Weights of a small mixture-of-experts language model, trained from scratch on English Wikipedia: 56.2M parameters, a softmax router.
Below are experts of layer 7 (counted from 0) of a mixture-of-experts language model. Rows are named router (the router's row for the expert), up (a neuron's input weights, with its number), down (a neuron's output weights, with its number) and show model dimensions 0-95. Each number is 200 + 40 x the weight over its row's rms, rounded and kept within 0 to 999.
After each expert's rows: a language model's description of what the expert responds to; "mostly gets" lists some tokens that are sent to it at least half of the time. This comes from a sample of Wikipedia text that the model never trained on.

# expert 1
router,134,200,140,159,158,243,235,240,255,158,174,211,222,203,103,227,205,110,201,241,241,204,131,168,168,198,205,207,206,243,192,234,199,171,244,169,206,245,159,217,221,144,177,196,181,156,154,218,187,182,159,229,187,237,201,209,205,205,225,217,239,207,207,193,149,196,215,156,255,124,139,157,148,142,196,183,214,227,131,186,242,162,187,185,213,221,182,190,159,170,161,233,281,215,258,224
up1,243,160,230,214,200,284,202,193,214,310,218,207,199,255,73,185,188,200,249,164,213,173,158,245,112,248,202,171,216,194,204,148,192,354,183,255,209,156,231,192,244,158,164,189,202,201,224,188,207,178,200,140,137,229,196,177,254,216,160,171,183,216,251,168,207,208,203,158,179,178,239,203,238,227,174,213,251,185,257,227,175,252,236,173,165,178,236,250,200,205,208,175,261,183,98,193
down1,127,217,226,143,228,228,163,179,245,179,183,188,216,229,135,137,245,191,206,208,206,104,197,164,145,179,287,100,221,212,193,182,207,138,211,177,267,228,146,238,228,206,228,261,215,184,132,212,183,218,252,187,259,219,186,126,198,217,249,212,233,253,183,219,209,160,196,178,188,265,176,119,152,219,160,216,238,131,280,178,202,213,205,198,248,197,210,161,200,155,199,235,178,173,162,154
What it handles: Foreign name fragments
mostly gets: "ić", "abad", "ović", "kar", "endra", "án"

# expert 60
router,271,281,124,277,223,222,303,223,151,126,190,199,253,179,163,146,209,149,176,214,179,162,194,195,201,135,152,211,116,211,212,197,199,144,276,183,216,179,190,175,212,193,169,227,150,171,188,126,191,162,210,237,175,264,230,160,177,155,204,103,218,211,215,202,213,211,208,124,195,209,111,217,174,190,134,221,120,160,219,186,251,209,127,204,260,178,206,198,154,220,226,218,185,203,239,281
up0,253,248,178,142,158,195,227,236,251,250,213,238,258,146,188,216,183,150,157,258,208,199,222,207,249,151,201,236,183,189,226,172,255,188,187,207,222,215,250,202,158,200,162,136,253,247,221,158,196,187,162,253,322,196,307,221,191,186,211,154,198,162,247,97,164,182,148,211,188,142,232,160,249,173,264,196,187,210,206,179,172,228,157,228,186,159,144,247,255,151,219,144,187,172,230,213
down0,149,217,198,128,217,229,197,213,218,181,140,164,179,202,231,209,251,177,177,198,156,286,214,215,200,220,195,153,167,244,203,212,267,163,204,258,198,208,267,200,186,212,177,223,237,171,259,140,141,253,210,178,255,230,134,227,194,177,222,173,263,130,190,181,143,131,236,176,145,183,244,217,91,198,186,245,191,135,265,211,139,135,181,221,260,257,164,228,209,200,221,235,207,173,174,189
What it handles: Surname and place endings
mostly gets: "ington", "ford", "ley", " Smith", "shire", "mann"

# expert 38
router,175,181,254,254,194,219,200,250,243,175,204,169,229,233,205,204,273,204,259,156,194,163,267,286,186,195,242,267,198,174,163,225,190,161,191,69,188,206,229,225,255,236,140,212,231,188,226,209,207,145,147,233,282,167,238,172,165,176,212,207,140,152,156,246,206,229,159,182,207,180,178,141,217,216,252,187,220,157,236,251,194,161,196,123,133,187,127,143,214,240,209,149,172,202,221,187
up0,95,210,249,242,169,217,165,247,284,177,249,129,196,225,196,188,197,160,184,174,222,267,196,186,182,186,264,181,204,211,147,150,175,145,238,112,194,211,200,158,235,137,209,284,232,229,229,195,232,209,240,173,204,225,221,190,270,158,198,214,237,137,238,185,198,196,250,197,203,191,162,263,168,139,191,226,173,189,207,116,251,97,212,209,164,163,193,234,234,227,187,147,172,152,254,188
down0,131,196,219,190,186,295,146,214,165,227,142,165,194,241,247,199,205,208,170,165,244,182,180,191,136,202,199,191,213,180,235,265,263,144,188,210,174,148,240,118,212,211,181,221,206,195,224,188,200,198,214,159,227,254,146,175,204,231,245,203,285,179,216,209,199,194,193,261,203,152,183,139,204,181,241,187,147,244,235,145,234,212,198,197,217,167,243,207,224,189,211,164,187,196,311,198
What it handles: Directional and phase words
mostly gets: " into", " stage", " night", " early", " summer", " ground"

# expert 61
router,285,134,246,192,185,153,161,170,178,193,296,149,237,239,293,241,192,216,110,137,125,230,155,217,174,154,235,230,111,187,182,203,329,212,162,152,245,177,151,207,151,211,205,200,230,114,163,160,171,139,218,203,228,236,200,158,133,206,192,197,259,215,235,237,247,156,205,242,233,167,232,212,218,179,160,161,204,230,236,258,166,161,131,168,204,194,220,201,144,153,173,169,183,214,230,201
up0,202,156,181,108,188,188,258,253,170,226,196,174,173,174,171,147,183,205,181,268,154,190,158,150,199,185,167,134,205,185,194,207,157,231,282,196,215,230,213,210,181,216,117,163,218,208,269,179,200,122,248,217,195,260,254,229,162,147,162,219,166,157,206,255,157,186,210,199,98,254,190,203,195,300,271,246,139,173,188,133,201,192,253,186,192,187,197,174,259,279,219,197,231,222,145,204
down0,246,244,139,167,220,159,190,147,281,228,219,216,172,185,257,275,211,200,238,165,164,209,181,224,219,110,193,225,337,133,170,199,206,159,245,210,173,214,157,163,239,232,200,220,269,216,185,220,188,176,215,167,179,238,142,255,213,194,242,235,122,257,274,86,197,203,171,164,242,218,164,217,217,151,204,197,273,192,156,244,176,224,125,270,224,195,222,190,196,155,234,242,161,206,199,162
What it handles: Table cell separators
mostly gets: " Apps", " born", "′", "°", " Pld", " graduated"

# expert 42
router,157,174,251,113,204,163,176,200,192,193,255,221,134,256,196,198,208,251,172,167,191,190,141,213,155,202,204,157,145,217,192,209,170,194,253,208,207,253,203,244,183,188,275,253,154,217,160,114,172,194,277,194,157,209,218,233,221,260,188,198,295,285,257,184,137,214,191,150,204,138,246,172,277,185,266,224,292,242,187,293,194,140,187,106,274,232,137,205,171,230,158,249,198,220,193,205
up1,162,241,210,235,276,184,148,220,165,224,248,198,143,213,138,244,248,240,121,152,210,178,205,130,246,199,175,238,144,153,189,236,223,230,217,192,166,174,210,178,138,191,179,240,231,169,230,150,206,204,159,142,255,183,234,227,267,171,183,203,237,208,224,230,171,190,235,263,191,161,260,196,220,224,207,241,263,261,226,227,152,181,196,156,209,265,172,273,279,188,109,178,258,183,248,187
down1,212,241,167,195,165,235,210,153,215,176,192,247,235,199,225,238,135,128,213,155,113,219,124,178,173,199,223,152,207,274,169,154,169,258,186,153,197,213,226,218,216,202,167,203,138,252,218,247,191,197,209,145,240,143,268,218,118,226,147,227,248,196,230,237,242,176,199,208,232,164,262,233,286,226,247,250,172,132,186,96,206,133,246,157,115,258,149,272,177,207,129,201,153,202,195,243
What it handles: Symbols and non-Latin bytes
mostly gets: " •;", " tick", "_", "mathbf", "partial", "^"

# expert 47
router,217,153,161,283,238,171,166,195,185,200,167,169,229,213,230,110,180,184,145,126,315,204,203,188,222,161,201,196,199,175,212,214,144,177,160,165,213,206,225,210,268,204,174,194,228,162,217,301,241,188,177,203,139,234,186,147,146,227,166,207,183,176,214,203,230,222,216,179,234,255,141,269,180,173,197,201,213,193,262,223,182,270,261,176,132,210,188,190,259,261,274,204,211,258,191,146
up1,178,180,254,273,196,201,239,222,188,195,195,288,212,260,105,223,241,212,199,264,125,203,205,195,193,174,177,222,199,151,220,183,227,191,222,163,115,205,229,173,210,215,262,210,197,217,156,227,225,167,191,199,186,209,183,188,233,143,187,177,172,155,127,197,189,185,191,275,147,140,224,264,238,239,191,201,244,297,242,194,216,218,193,216,206,138,192,202,208,221,209,178,213,220,151,213
down1,233,138,168,155,199,195,172,178,224,321,179,120,195,178,195,132,176,233,179,149,162,223,213,237,238,190,162,236,171,203,135,183,185,190,271,193,197,167,217,206,160,173,212,204,210,180,216,170,157,130,209,256,232,231,201,193,159,165,207,221,160,183,190,194,227,263,230,189,240,175,216,188,165,228,260,192,168,179,136,164,188,271,217,189,188,251,194,201,190,257,288,195,194,202,211,233
What it handles: Prepositions and conjunctions
mostly gets: " during", " after", " when", " between", " before", " until"

# expert 32
router,180,133,149,230,170,224,252,213,190,177,126,240,213,204,212,203,224,125,259,265,167,228,269,181,197,185,219,203,176,234,125,201,169,208,157,190,221,268,174,210,176,147,221,136,231,193,254,103,140,241,216,178,140,292,165,158,206,220,167,249,191,174,198,198,194,233,196,169,190,272,205,196,231,214,261,190,211,225,205,258,246,272,264,196,179,157,167,171,185,227,185,236,214,145,215,169
up1,187,170,182,161,171,202,159,161,227,317,159,186,164,182,205,210,257,152,214,157,302,126,217,122,230,202,180,147,257,191,186,156,128,247,161,254,166,243,192,192,220,265,128,250,166,272,208,243,223,218,173,139,205,252,184,237,173,278,186,161,228,171,169,210,172,122,189,238,190,200,189,190,213,241,187,204,227,179,163,185,233,258,248,200,176,192,248,178,182,179,248,277,239,169,203,194
down1,167,216,195,182,243,192,206,251,108,159,160,198,135,163,146,240,126,253,199,184,169,137,221,217,172,118,223,156,152,195,249,168,215,157,209,148,210,154,160,230,119,176,183,202,102,196,228,221,220,183,257,215,189,258,232,207,165,264,175,202,127,186,190,215,142,156,131,176,182,182,141,187,198,190,172,192,145,180,188,244,192,158,200,145,212,214,291,157,162,165,140,109,165,241,187,251
What it handles: Domain and field nouns
mostly gets: " music", " football", " business", " Texas", " California", " education"

# expert 39
router,206,168,223,191,215,238,210,220,158,275,261,174,210,185,193,237,225,336,229,261,240,198,197,207,197,237,189,220,140,160,238,203,265,205,216,203,181,161,227,231,203,176,254,207,212,200,172,254,150,123,281,137,154,239,224,179,204,202,152,234,244,249,216,280,172,235,198,185,179,206,160,184,180,156,149,138,188,160,215,265,206,142,257,222,224,248,198,173,164,186,109,251,217,215,287,188
up0,164,220,236,195,196,249,195,151,239,223,166,295,222,146,183,217,182,273,119,250,301,195,243,192,222,176,241,188,215,187,196,77,254,194,139,181,209,184,227,150,196,172,196,181,235,215,217,225,280,205,194,192,190,168,221,182,220,151,145,199,177,175,187,193,203,213,128,183,244,226,233,176,215,243,162,163,209,213,169,152,208,251,317,194,136,242,206,196,187,168,127,241,223,180,191,138
down0,201,205,179,157,184,154,221,175,174,241,191,211,176,218,237,231,194,195,238,219,244,179,255,190,271,199,163,171,214,184,221,189,166,168,98,172,221,214,223,255,141,220,219,111,136,213,107,190,173,160,160,270,180,204,159,165,170,204,198,224,197,190,302,205,217,181,212,175,193,174,117,176,155,258,183,173,165,226,178,213,250,166,224,150,217,260,262,206,244,219,197,268,173,212,131,188
What it handles: Articles after prepositions
mostly gets: " the", " a", "The", " The", " an", "the"

# expert 19
router,161,148,214,214,204,282,208,186,180,230,241,212,246,213,272,235,262,228,199,198,234,227,202,256,223,230,204,297,157,185,189,210,166,213,223,173,210,121,165,230,200,199,247,165,161,154,249,214,188,240,120,213,139,284,196,117,143,117,150,235,169,198,205,217,205,160,149,149,192,181,150,193,274,184,245,187,225,235,252,153,190,219,236,158,279,172,166,197,186,298,205,274,212,226,229,153
up1,137,212,253,202,203,219,136,208,234,200,189,193,204,245,209,192,179,194,106,167,249,144,211,153,246,222,244,209,142,171,180,219,162,212,268,173,244,192,146,185,225,240,160,185,188,206,225,133,186,232,242,148,150,192,180,200,194,149,185,197,164,202,259,205,221,187,217,157,170,223,117,182,217,210,176,233,204,177,205,152,179,243,165,198,196,86,209,232,304,228,219,172,200,257,206,221
down1,238,168,186,149,207,254,155,150,207,259,155,185,157,181,215,206,192,180,288,170,229,138,228,199,214,167,228,223,231,224,214,249,203,188,201,262,158,116,191,187,182,147,245,166,163,262,197,272,211,208,220,197,244,189,219,244,165,152,235,183,154,188,203,198,146,154,184,175,157,242,170,193,239,255,214,215,198,217,169,186,165,161,206,230,173,185,268,221,219,224,239,230,199,176,131,203
What it handles: Participles and linking prepositions
mostly gets: " including", "ating", " include", " along", "ifying", " includes"

# expert 26
router,146,185,206,160,181,177,277,247,226,224,174,165,139,244,205,154,184,274,181,230,222,207,200,238,174,170,226,280,253,278,160,188,258,215,220,256,204,165,165,210,214,148,155,216,271,178,162,218,229,220,268,155,174,318,236,180,161,204,182,232,244,191,212,150,174,264,225,147,217,197,140,144,189,177,217,155,150,186,323,245,218,183,215,215,224,131,150,200,199,160,147,190,264,202,252,219
up0,186,204,203,204,198,147,162,263,173,200,262,200,164,230,167,238,170,229,225,193,237,196,206,197,245,178,192,216,117,147,228,215,205,273,165,285,297,187,216,208,182,249,173,192,185,236,227,175,195,258,76,222,216,204,204,228,195,163,126,216,213,200,171,196,202,175,171,113,192,283,143,155,192,233,151,159,220,148,171,225,183,220,249,195,202,215,164,320,151,203,202,200,129,198,137,270
down0,258,276,222,158,164,225,179,169,248,223,199,267,223,162,274,219,232,242,177,170,73,148,145,184,181,209,244,251,148,216,132,231,201,236,237,223,273,210,248,154,185,187,225,128,171,231,271,258,201,181,146,220,172,211,285,176,193,177,239,274,191,247,157,230,206,117,226,204,151,240,136,212,183,288,175,252,151,175,237,285,214,202,215,167,194,193,212,198,150,180,280,221,270,220,229,214
What it handles: Infobox colons, table separators
mostly gets: "″", "′", "):", ":", " Phylum", "\":"

# expert 24
router,227,215,112,161,234,219,191,191,234,264,224,196,231,220,247,239,259,256,250,198,182,237,192,172,196,231,229,208,253,200,285,196,186,247,219,227,194,242,199,305,169,260,221,136,178,180,66,221,154,146,128,229,188,286,260,197,183,189,178,184,227,234,184,176,149,128,172,239,228,174,190,184,251,224,197,155,160,223,204,217,249,167,233,100,211,246,131,162,217,151,135,254,192,164,210,156
up0,240,184,221,225,241,213,185,156,180,246,222,243,227,142,144,227,210,220,303,192,231,115,281,200,135,148,194,177,284,203,200,174,206,241,199,193,167,206,197,328,206,190,211,166,165,173,282,236,190,311,238,157,257,113,195,138,131,137,223,172,235,242,238,192,199,207,213,229,217,227,201,165,212,220,171,172,201,225,162,210,199,194,214,218,193,218,236,234,158,164,243,225,167,242,223,126
down0,185,188,214,208,149,178,220,191,189,141,271,205,207,234,200,230,260,260,153,174,276,183,141,194,200,216,231,192,180,237,228,183,231,184,162,248,272,242,221,179,241,141,233,241,220,193,143,173,220,187,152,195,122,184,238,125,188,243,196,192,203,191,200,244,215,203,160,208,229,203,175,170,194,135,183,266,159,203,170,113,178,301,233,225,148,193,223,138,235,269,253,234,168,168,222,204
What it handles: Row-start pipes and articles
mostly gets: " -", "\":", " a", " appointed", " elected"

# expert 51
router,221,235,237,187,215,184,145,223,203,287,211,173,267,152,184,245,178,251,193,256,105,213,175,213,206,168,231,185,196,243,294,197,182,180,203,124,205,218,210,223,233,126,288,162,173,187,104,198,213,145,214,215,180,185,165,268,221,227,146,253,207,234,237,222,115,190,119,170,192,130,209,185,179,229,237,163,171,244,179,231,134,227,240,208,99,218,170,202,233,232,233,210,153,186,232,275
up1,120,177,244,229,222,226,320,210,166,213,175,164,183,268,196,148,250,297,175,224,248,248,235,222,213,244,212,202,186,229,160,149,209,267,171,187,212,217,147,257,157,205,179,199,232,213,232,201,162,214,233,161,193,230,205,172,271,200,154,165,241,205,144,173,218,147,183,194,147,140,220,202,153,266,204,169,150,241,266,185,185,223,217,223,155,181,232,216,127,213,219,195,215,56,264,256
down1,195,264,210,187,245,245,192,236,228,219,135,234,201,159,123,222,196,108,171,211,164,181,210,158,214,136,231,172,267,224,253,261,174,154,200,181,209,212,190,182,248,175,199,242,154,249,179,200,143,184,163,235,176,205,162,191,159,221,106,216,207,180,179,244,216,239,170,190,218,254,277,316,284,215,199,229,227,197,175,121,205,211,164,299,186,194,187,247,242,227,161,273,200,277,197,195
What it handles: Possessive determiners
mostly gets: " his", " their", " its", " her", " His", " Its"

# expert 11
router,239,190,203,198,257,146,146,186,206,135,216,160,276,185,202,193,259,202,276,189,177,275,159,184,144,196,200,225,180,217,194,188,193,190,185,185,257,199,228,260,165,148,249,178,197,219,141,225,167,165,224,229,156,229,260,160,193,236,167,268,229,221,181,295,212,204,161,209,238,138,179,171,260,164,258,145,229,194,217,172,205,228,159,231,150,153,107,197,164,170,171,151,178,266,209,159
up0,233,172,161,184,210,240,112,201,154,223,250,144,183,210,157,192,221,232,192,174,214,232,191,211,237,254,212,142,180,211,201,218,195,142,129,133,236,224,223,143,187,184,191,169,217,231,207,183,255,243,278,208,201,190,215,190,279,184,195,116,211,209,115,260,133,158,284,186,214,205,145,184,263,257,184,128,180,248,87,159,202,181,175,227,170,257,146,170,200,223,197,219,116,237,199,202
down0,210,184,188,232,248,232,250,191,218,182,172,133,174,236,249,260,171,240,159,245,261,268,178,172,194,233,183,196,147,152,179,137,221,184,223,170,245,206,184,157,213,163,169,229,209,156,239,146,244,157,212,252,234,143,215,157,181,240,192,229,259,207,233,126,215,216,205,260,201,283,246,227,184,83,195,179,299,191,159,188,201,196,194,243,175,175,256,201,282,125,182,159,154,233,262,180
What it handles: Infobox field names
mostly gets: " Coordinates", " Phylum", "Scientific", " Clade", " Website", " Genus"

# expert 35
router,259,263,214,218,182,221,217,197,196,203,225,181,179,204,219,195,202,223,206,213,156,219,146,269,192,194,233,211,168,113,275,205,207,81,235,133,187,132,145,219,245,222,146,209,144,210,235,215,157,167,225,249,168,239,168,127,163,226,218,169,171,269,192,200,187,106,258,239,186,112,155,182,132,175,164,209,157,160,220,177,265,253,152,162,204,206,190,214,205,186,124,158,240,182,258,176
up0,212,224,252,100,206,188,260,196,168,169,235,285,194,227,192,161,136,246,219,243,225,165,190,281,195,148,253,205,134,149,190,256,155,203,248,156,306,209,221,200,292,207,210,181,213,246,253,178,193,233,208,174,193,101,211,221,230,232,195,285,176,194,167,181,270,146,206,255,182,182,265,181,166,221,187,218,186,188,249,151,196,207,188,238,253,164,214,248,242,198,272,175,147,211,186,197
down0,203,198,216,232,253,174,119,167,180,213,193,191,180,313,217,178,233,202,199,215,221,193,221,203,156,180,267,223,217,177,178,227,248,161,167,248,270,307,183,153,175,224,190,166,123,161,128,247,197,199,206,228,190,224,222,205,233,141,162,165,225,233,225,212,218,236,174,210,252,182,206,152,245,162,174,134,161,171,165,278,273,170,223,164,237,187,190,220,143,210,187,254,109,219,216,167
What it handles: Biography subject pronouns
mostly gets: " they", " she", " then", " was", " began", " he"

# expert 18
router,232,251,159,201,242,192,250,229,155,181,240,176,138,161,247,258,170,174,153,270,207,190,217,256,185,145,205,102,211,251,248,219,255,254,217,259,187,228,161,232,205,206,177,242,180,171,280,166,237,168,258,181,135,150,242,230,210,248,221,180,259,171,207,223,168,182,128,164,263,249,197,163,200,216,160,188,225,233,170,181,185,189,153,204,137,208,260,192,183,202,138,171,154,216,220,183
up0,228,201,227,184,238,231,211,133,229,177,220,148,212,242,201,228,185,220,230,175,205,148,124,161,176,222,146,249,271,279,189,230,144,279,166,262,188,237,132,190,266,260,65,264,235,228,245,166,205,157,136,222,146,230,281,247,194,208,205,298,212,231,162,177,142,190,282,188,192,190,157,266,207,234,204,172,252,209,183,191,188,200,183,223,167,158,217,223,243,168,198,214,214,213,183,177
down0,220,204,202,72,159,216,193,139,194,177,230,170,143,245,243,137,202,254,144,273,219,148,191,237,213,235,154,191,130,212,280,246,245,199,194,224,156,156,214,176,240,219,221,240,145,226,172,205,206,212,166,197,233,162,244,192,148,165,139,199,181,170,119,116,173,258,210,115,298,223,203,155,181,172,187,234,215,182,189,166,159,166,202,172,192,161,167,255,228,145,198,238,159,240,200,234
What it handles: Word-initial lowercase pieces
mostly gets: " sh", " un", " ar", " dis", " ab", " sc"

# expert 17
router,193,182,232,185,186,208,230,231,197,204,195,216,243,183,227,249,201,176,157,172,242,185,164,140,164,186,187,176,183,149,211,123,166,184,162,245,291,197,215,148,179,142,292,243,173,202,191,153,142,249,199,163,189,236,205,204,188,251,163,146,190,240,276,207,206,129,145,191,229,220,205,181,304,198,234,221,215,179,244,279,214,195,184,137,219,196,155,219,213,160,221,168,196,212,233,158
up0,146,180,173,195,239,160,207,193,273,237,188,276,149,149,190,267,251,279,154,250,251,209,226,272,121,237,249,229,226,142,173,267,165,266,206,218,222,192,198,97,255,221,212,235,207,251,143,174,205,178,141,214,229,226,233,323,196,181,190,227,142,263,115,225,213,181,186,240,233,194,195,157,202,157,253,178,225,139,130,136,147,262,260,208,151,212,220,212,177,230,227,177,238,170,219,225
down0,240,219,200,227,167,185,153,269,225,187,112,225,216,173,208,266,186,146,175,183,226,124,204,240,176,219,195,188,279,141,176,213,249,257,219,177,215,201,228,208,188,172,182,208,161,193,143,203,250,257,191,191,232,162,153,182,183,169,211,167,140,202,91,150,208,181,179,231,232,233,293,191,181,219,225,197,205,140,210,243,264,212,301,188,243,248,186,212,207,260,232,178,222,194,199,176
What it handles: Table cell abbreviations
mostly gets: " •;", " vocals", " MF", " kg", " singles", " DF"

# expert 29
router,278,166,230,219,211,172,214,261,210,189,227,224,165,187,174,282,199,242,245,287,235,263,177,176,151,112,235,242,223,177,219,211,199,186,238,153,202,162,181,153,201,176,216,265,230,135,235,224,201,166,233,210,185,172,204,157,173,175,190,266,179,212,222,154,162,248,142,155,187,179,233,246,240,202,178,207,217,242,240,227,184,234,253,165,263,203,168,179,160,193,161,202,239,151,249,187
up0,171,259,212,206,190,259,218,128,179,263,208,187,176,196,205,189,159,219,203,184,151,225,238,210,175,154,218,187,187,238,193,230,115,164,105,217,234,217,182,191,199,252,215,259,167,182,171,211,211,162,122,160,257,191,198,185,241,104,249,128,146,177,155,277,200,203,145,239,270,257,198,154,198,278,190,230,151,192,169,146,221,231,242,242,204,177,242,217,202,236,185,207,158,169,252,207
down0,186,160,220,244,231,195,259,230,141,118,160,154,184,204,199,197,235,198,215,227,148,247,179,232,202,172,204,234,200,147,170,265,209,205,211,195,273,263,199,133,194,180,204,272,201,168,144,244,187,224,287,229,211,226,232,245,137,153,227,246,185,168,215,208,231,176,217,168,188,295,241,192,211,228,241,305,192,145,238,209,242,217,158,232,216,208,227,161,151,287,234,200,220,285,210,196
What it handles: Mid-row table pipes
mostly gets: "|---|---|---|", "|---|---|---|---|---|---|", "|---|---|---|---|---|", "|---|---|---|---|", "|---|---|", "%;"

# expert 49
router,278,243,276,92,223,165,234,167,168,185,247,150,197,205,217,129,207,175,187,178,227,192,130,260,267,188,205,172,189,200,350,222,210,187,253,220,264,243,164,230,301,211,180,234,182,219,245,211,264,226,212,213,212,170,248,169,171,204,265,94,223,204,187,228,226,193,188,229,271,224,210,190,231,203,165,177,240,204,190,241,211,212,191,216,194,234,241,209,175,151,173,107,196,222,220,162
up0,268,206,238,206,215,228,215,207,218,230,172,170,183,259,299,195,173,173,179,207,196,159,196,181,194,149,172,162,240,199,231,118,157,186,254,217,221,265,267,168,246,242,181,181,182,212,201,216,257,148,265,244,297,232,188,217,207,163,170,157,269,184,161,179,210,215,155,209,155,176,239,220,177,203,217,275,170,139,166,233,161,205,75,144,215,173,192,252,233,266,210,201,270,138,247,205
down0,226,165,161,192,172,220,252,220,213,174,180,181,177,189,197,162,178,247,246,138,156,225,236,81,219,144,167,259,157,138,166,241,205,234,263,135,249,185,177,205,259,174,195,190,109,236,200,232,248,187,191,256,222,196,190,221,213,196,237,131,147,210,168,259,243,201,125,179,221,212,193,218,200,232,194,155,247,110,167,176,275,194,137,195,259,181,273,260,119,120,202,168,237,228,205,219
What it handles: Adverbs and verb stems
mostly gets: " not", " well", " due", " could", " just", " dis"

# expert 2
router,197,111,169,234,243,167,188,237,190,192,216,148,259,208,238,174,178,260,224,180,209,200,114,184,128,233,244,209,168,137,185,174,179,180,184,213,252,153,213,262,167,194,290,89,112,193,210,222,255,146,236,253,191,237,162,244,160,232,150,195,174,244,156,183,238,218,179,109,254,227,127,148,174,210,238,216,214,153,207,123,195,175,160,196,242,184,220,167,204,226,263,200,256,178,191,160
up1,202,194,236,233,203,260,117,174,236,275,236,205,225,171,252,153,208,195,165,221,203,140,140,176,172,104,194,170,178,225,198,175,201,209,159,220,186,222,223,240,167,233,222,153,215,199,200,177,259,241,193,274,241,221,205,249,223,216,213,198,174,186,196,259,218,203,136,182,199,255,187,206,134,203,194,253,132,211,205,235,207,161,147,258,213,205,193,198,265,186,165,183,211,202,120,110
down1,236,260,257,206,153,230,204,133,200,195,140,241,228,153,190,184,168,154,199,75,199,233,226,190,209,168,149,162,260,188,194,264,164,212,252,233,173,203,201,129,254,198,167,157,207,192,169,230,184,178,238,220,168,216,206,228,168,260,173,245,217,121,215,157,295,183,236,206,181,117,213,183,188,252,245,200,196,199,148,234,240,123,201,181,205,182,213,175,212,215,123,247,201,193,235,217
What it handles: Prepositions and light verbs
mostly gets: " took", " take", " With", " taken", " gave", " make"

# expert 4
router,195,256,138,131,250,210,243,140,193,221,176,167,200,100,216,163,236,214,110,198,121,233,212,281,156,271,241,169,183,127,269,231,218,162,225,129,201,170,182,261,212,155,226,110,191,217,222,155,207,148,161,222,186,164,146,157,235,246,177,249,157,186,215,236,208,134,211,176,224,157,185,185,218,194,152,149,193,173,174,265,193,182,201,215,237,240,206,166,201,235,114,162,215,299,175,200
up0,223,223,163,196,215,290,159,187,131,185,196,254,188,185,217,162,149,212,153,228,152,160,239,182,162,225,188,203,205,194,189,141,192,250,184,162,203,116,192,235,261,240,162,243,160,143,207,202,193,191,187,216,235,199,188,215,174,210,130,202,183,207,162,267,210,60,231,183,260,242,211,277,234,225,208,240,190,190,246,186,189,178,169,157,259,218,147,254,224,270,229,221,233,194,201,198
down0,188,190,194,163,182,199,191,179,217,247,107,103,232,189,146,255,173,165,291,260,150,209,203,215,264,186,138,194,134,241,177,239,215,213,175,197,212,215,199,249,226,268,271,245,185,142,188,187,247,210,171,254,201,132,161,241,155,195,203,273,176,265,199,243,295,243,153,231,214,260,216,186,174,192,168,179,188,194,200,184,252,170,215,232,135,210,222,207,236,214,135,234,273,203,214,138
What it handles: Auxiliary and copular verbs
mostly gets: " is", " has", " were", " are", " had", " have"

# expert 27
router,211,164,171,156,238,181,212,281,238,205,261,200,197,205,164,206,167,254,170,222,202,211,215,208,158,176,227,250,197,182,189,232,254,206,289,168,195,198,172,232,220,153,224,156,176,134,183,288,221,67,192,234,181,228,175,181,135,244,216,261,167,236,168,166,216,248,212,201,193,239,183,149,137,155,195,173,141,222,193,196,160,220,225,196,145,278,229,188,188,242,260,236,265,237,120,198
up1,207,218,220,168,143,211,263,167,256,140,243,249,255,169,212,188,214,246,168,194,133,180,184,139,244,293,286,136,168,239,172,139,186,153,191,207,229,216,212,218,204,106,105,194,221,203,233,168,229,255,210,150,207,187,222,190,196,208,174,184,148,110,202,177,185,172,215,238,190,168,216,171,233,191,190,217,226,204,209,158,226,238,169,254,200,193,150,242,188,221,121,170,269,237,277,177
down1,181,201,161,131,217,208,215,215,217,154,163,165,171,152,248,158,136,141,208,187,190,221,138,176,173,108,158,179,241,216,257,270,234,155,211,186,177,176,249,176,222,188,210,142,154,188,122,238,181,73,198,162,201,214,180,236,213,290,196,196,193,260,118,247,154,204,185,188,172,215,181,247,201,146,185,181,149,193,218,194,95,200,215,113,226,204,195,214,166,194,208,156,170,183,198,150
What it handles: Locative prepositions
mostly gets: " during", "In", " in", " In", " During", "On"